Weights of a small mixture-of-experts language model, trained from scratch on English Wikipedia.
Size: 9 layers, width 384, 107M parameters.
Experts: 96 SwiGLU neurons an expert, 3 picks a token, a softmax router, a shared expert of 128 neurons.
Training: 506M tokens, 7723 steps.
Below are experts of layer 3 (counted from 0) of a mixture-of-experts language model. Rows are named router (the router's row for the expert), gate (a neuron's input weights, with its number), up (a neuron's input weights, with its number), down (a neuron's output weights, with its number) and show model dimensions 256-287. Each number is 128 + 32 x the weight over its row's rms, rounded and kept within 0 to 255. Numbers have three digits each.
Before each expert's rows: a language model's description of what the expert responds to; "mostly gets" lists some tokens that are sent to it at least half of the time. This comes from a sample of Wikipedia text that the model never trained on.

# expert 59
Description: Prose modifiers and compounds
mostly gets: " Insecta", " guitar", "voiced", " computer", " black", " electric"
router:099154099167082120116122180117088119132114187108094126150119186106120118134166117124115067131172
gate0:097114119102092044174123160143126099139070130096166102180106129117099130094133018135119166140112
up0:120094130120102053168128101141138162147138118138130135158147125140115137105169045136104157126130
down0:080105124066147124148126118181079126122112147106097116131090139177143149087146123076130154118156

# expert 6
Description: Function words before noun phrases
mostly gets: " least", " own", " newly", " oldest", " commonly", " same"
router:125076129051187116054115138144119107093115118073129069122115145150115152148049161117136088086165
gate0:131149133068183152097148180122107156122207145106142103124123155106084122126084094130149081099092
up0:136141126163113131145133083136189136153083094177097123153116094165113114095170119144126181125148
down0:120106155128113148148088120116143133106169105102096048146128168118095139147152089128128112155110

# expert 16
Description: Periods and headings
mostly gets: "==", "===", "====", "MA", "SS", "IS"
router:146067144104137156099125122148141136085155148106189148069099130141120124130106094051126130132153
gate0:131130107103168192167159091126061182124143114129115149146111103074128128082192144147124152190086
up0:120157119102214126137075114109088162111098087107171153149111154135149111136160117120131185175115
down0:140138157137160145129137140127063157124110110168117197163105174098152129131102117073136066166157

# expert 28
Description: Passive and predicate verbs
mostly gets: " sold", " worked", " formed", " played", " performed", " used"
router:108127129082113129124121139170140115170107110123125123140129131175108132101130158142143096129134
gate22:153174100118155132142079181121071172153120107033099099127112119124086150154134119186141162142145
up22:123165123078184113145135182115109134146071135082104126117097165108119175124143191134090129102155
down22:092060143120098172100214124177175076154165121180158135108150102105194129097208103082145068147119

# expert 43
Description: Infobox field labels
mostly gets: "″", " Coordinates", " Website", " Born", " Died", " Phylum"
router:176151169125103146123095132134121097138135088151097165085118054149130148138138151076138127088110
gate0:138115181128136177071169171149177096097132143164091153187137135113153125111165068079141151139193
up0:131178144162106113144173132120184160118102103100125112145150120167100118163103157113120129114153
down0:148148114151156154161130105087124194069117134165119118126145159131161063145102108058112078160144

# expert 7
Description: Mid-name word pieces
mostly gets: "ington", "ín", "ette", "ler", "ey", "heed"
router:129157150169132121159147064136121091114139101153147124098089126178137076142108116109153126156135
gate0:154185153166101102103123151140031131113187127109146087153093101135085118085186119126098126120150
up0:094144113103146116121104180121083161101106113119122108145172146147041138195154172107137166184168
down0:139140119098137100169113107079126119122106126121126087148127177202101164110118109136122071143144

# expert 46
Description: Digits in dates and scores
mostly gets: "back", " Dead", "aking", "room", "away", "aving"
router:149156149139145126193152111177118178139131100113140174186091110146115112121200129132169122118145
gate0:119153098167172122096061151124157116101122164146105096158033096119111141139196144130131085082159
up0:191125151119081137160182158127143097044097110202113076145127107164153130111054075119125108158096
down0:138112198153160119123094104141156063130222190126149097096166112122046102125121160144121094167090

# expert 60
Description: Table rules and capital-initial pieces
mostly gets: "|---|---|---|---|---|", "|---|---|---|---|---|---|", "|---|---|---|---|---|---|---|", " JPL", " pm", "|---|---|---|---|"
router:136125125168122111149070113143145124152106130095183152053060188116115111131126123120118130096122
gate0:155120153189117075127121120128162143130101101093161113084114123133118104184111203077111151159089
up0:169142092119113130164133120153108105150139076097128111098052134149151095130028126099126117059124
down0:160106175137101076143138114110171184121126151129154153201109184153080119126123041165175095192136

# expert 0
Description: Main verbs after subjects
mostly gets: " are", " will", " came", " served", " could", " remained"
router:183052131066111108099136101147176054183098102107099095170092107108181186137136144128197101141174
gate0:153154085128184152118108134127085088104138116097104153155162158151097064154152132170085121113109
up0:135129112101172121125116093167104084069139110119118126159108175166076109135160118194103095083092
down0:155119092042113146134073165146098167091130166122138129220104110194115074120154136201117092083086

# expert 30
Description: Role and occupation nouns
mostly gets: " Year", " director", " member", " Director", " medalist", " writer"
router:120124163208071146079112165166146107142106111159086123175159134139179162150121156081168150124205
gate0:114124086152135067118142122154092125077083060054086142122201113141154120106216096092090140168161
up0:141138217112123171120116112119104157167146188106153187055092126119057113143106168143101164129090
down0:112081173091154126093127088118116199150136095119120140155098134101126192082120087203151180165136

# expert 12
Description: Article titles and headers
mostly gets: " Binomial", "See", " =", "Scientific", "Senior", "Description"
router:198079095099071095071143112150150087121129099124072093160123124126116072109127155149118119155143
gate0:141180172156057155119169133105159098123107092137161090126117158108074143069167130128130182113097
up0:141097064122193105120083151149145158162089113168127143126179140131117124142143094112147111146151
down0:124053129135140122153095068071133144045147111092078035141085125098165173103160098073107139071148

# expert 39
Description: Line breaks and rank numbers
mostly gets: " Elementary", " Primary", " II"
router:151097174130103135161175131139113130138141112135115118150102120093189087093135146161201164139178
gate22:123129129162083070136056026124152127118126171081162136133115192156140135158128177165112095144125
up22:102146115148122096132152137127157126123130121138187172151113119133115146152150125120124071147113
down22:133137110136103142127129220106162187041102065133140203120151159125132112117108087115119116157131

# expert 53
Description: Conjunctions in names/headings
mostly gets: " Nominated", " &", " and", " or", " Won", "Other"
router:113104072103192070162093114156129088165193175207105084113121132143154114161157175082081144096158
gate22:136135125096184136121112039095183138140114095111108117127133195119123153160073102134125154092145
up22:130118143082045142123126142128072144150138128132085123168156110160167112095152179090098107149150
down22:158136159121106097140108140074146136071169067101093166139149186055113098177107135119094131147141

# expert 54
Description: Table cell separators
mostly gets: "%;", " |", ";", "};"
router:117066080087126141115105093164133148158136152089121158178123186138155109119193155131108100136126
gate0:124117089200090087127145107179182135157085135131121154086105125101123158152105083130114159165101
up0:152093093146084070148126157164181138128113117107071171108138114165150143114116086164097142100123
down0:141106141087138097143113173112155136124087126114085182144070160086128119130089104197141150137122

# expert 11
Description: Section heading words
mostly gets: "History", "Personal", "|---|---|---|---|---|", "|---|---|---|---|---|---|", " Apps", "Species"
router:170192170154146142072096150159136159180119106140090122113166138131087096164175106138155126141177
gate0:181094141153115118139161106133174122116184146085177142145110082079131098129102149163127119113092
up0:089130101117212129170168141100109111149025054149090103119132112146100156141163100148090153127138
down0:071148130130158073175122115113118166129143180125105159125089161125135151130117069107113143050134

# expert 31
Description: Line-start bullets, sentence periods
mostly gets: ".\"", "\".", ".”", "|", "-", ")."
router:158085038123139111172055091150158115086198114106122108126090108146130197115122187104066108112150
gate0:119159138199093131166126141103121157103048105106122101080097141061099083149108110156136118152105
up0:126085128111168098114115169096126129144168176146123135193200179173137150112079133104137119079126
down0:149238118140186119155154160080139177146169147128115128145115097139153137094111125106048118172082

# expert 27
Description: Digits in stat tables
mostly gets: " Lemmon", " Meanwhile", "~", " −", " images", "see"
router:103103175138124116139095179089094132166101081118201090137099107071108116160093121116170174123070
gate0:166076118105158136052168134153169135154136064122093178118083119104115146078088136136143090079177
up0:108149188121163125154102100105114164124171172104158106071165183144135091067133190137168145180113
down0:130150151095125090126137121075125147127092097097106095114142185126103185092110092181136169137130

# expert 14
Description: Institution name heads
mostly gets: " Center", " Council", " School", " Stadium", " Association", " Institute"
router:155150143151106190078116093121138153087177152139140182184109141119133158067125141146146088103117
gate14:096077143138159134094118079121104106107137123086147141148145110068149148148147131079114152090151
up14:161134115116115141179153161193150116176118059156122121109120146115116115099145123157153167133078
down14:164058098116115099126130108144152194109115096144120105116115178173137109140112139171133148137127

# expert 35
Description: Stat table cell starts
mostly gets: " –;", " −", " ?", " —", " Spacewatch", " Nominated"
router:089137162128124142110141184134103144125174138112173078142122117076113061096082148092131164096105
gate0:125135129134128068113142127116177171100104146150129160104157116127132167191121114106121124145107
up0:124130166132129129095021149154136108143137141131133164113153094129104119221080121099114107062140
down0:125143074127073139118116119094162180127090111144107142128070186151139156136082132133122085144202

# expert 44
Description: Table row starts
mostly gets: " Spacewatch", " JPL", " Sheet", " While", "Reception", " Each"
router:125137109108163131156168241126113146120144092120146129111091139088157127089138096130116136158122
gate22:144110101081152065106137172159101124159156162084165088141133180102130182109082054090160150177093
up22:139132139130129161153135111104127111154086118214118200131118090131145094162178198171114088071155
down22:069101108099147112100112145147136099120129119104164112165132074156120138116098090130170185122146

# expert 1
Description: Sports table cells
mostly gets: " Pts", " DF", " MF", " National", " multi", " Opponent"
router:092143129122143113120123139084107071172150147143120085068172109109110131183103105149141156148076
gate0:186135122100164134100136114172114113129171100145094135096116082162147170102093134089111126073173
up0:120151161091166169112160132090128164136104151059203101084156155114100094117121125174089141141117
down0:122130130127110104168143150161097115138122132119177142116124166133148126128080091123118163100087

# expert 26
Description: Sentence ends, time words
mostly gets: " before", " later", " until", " after", " however", " After"
router:158050107133102101162124105194134076149177081165136131166111074061103092108207097173134145136119
gate0:165168159163109121182108104115110081135135126173101087073147154083116076133127129136117126169090
up0:142190152117119095104120079156125132127077148146108094146154169143124131164105097196083141195088
down0:166117043080136137168069102101117145083069134154185129124095111163116215135130122114158104133153

# expert 17
Description: Table row starts
mostly gets: "|---|---|", "   ", "|---|---|---|", " Sheet", " Died", " Binomial"
router:133133146158138126147113126147105167134098088100110127114124143138117134177096105150136142139087
gate0:088123115109128096110169140101134117124093154149120114152152098092171145130141135108115177130130
up0:108117080105125131100118120189072120113152148106136151083080136130187113103100136117101076099091
down0:104062118118179133128147135133063138152197109187155134077130112155124111117111153106111163180147

# expert 62
Description: Non-English word pieces
mostly gets: "ง", "ski", "ky", "ν", "ο", "า"
router:152109107164112091172058030086148097115131124167060132149129126159148147155166117136133116067079
gate0:108150113118125159135137095090108108159108076121138132129196097133092081092106104160105114088117
up0:092132115119061164135131173161157161154114100156132136089147172107115138128159176176120130171111
down0:111119111118111127121130088139076151131208129135116106115114059089200097137127137193149161086132

# expert 20
Description: Country codes, tables
mostly gets: " USA", " ESP", " ITA", " ENG", " FRA", " TUR"
router:154102104134097146128140157161125115095173133149129131134118101121110057110144153121152084100115
gate14:138141122183145157147162152115170111107110181114097167102113171168163133128114111049116195074118
up14:094128156132123128103070127164111150112089151114195121118205143099157126230101161141103091136071
down14:186133148105117131096152149178171132167125115164127093099138160106106174102178155124123154097111

# expert 52
Description: Mixed word fragments
mostly gets: " Primary", "roph", " acid", " Curling", "'", " medley"
router:118150149164095122100163168137147090098172096148097153169082108184159113111172112120094043066173
gate0:139158069137175112095133128031121155114161158131122123101088133136154134107131158116085121083126
up0:182157156080126125144173163140122167103124131129125129174139145123165103143135152091131112138149
down0:114154149100194084149133155171080073179124103139111115171060126115129120111075162103123111161147

# expert 38
Description: Mid-word fragments
mostly gets: "iph", "ump", "uff", "oud", "aim", "amb"
router:131183126137185148123145155124086144117104099089187097068168153176159103154091129061117163097156
gate14:069147099146123140108117101101117071151098100163176104130114118152129091177103173129109208100053
up14:128146086143145164128111106081119142144085117118137147090109150116150082190170163119090170093122
down14:150137157154107196076160190139064149108128199084079118066127087125100103116080170136102162129092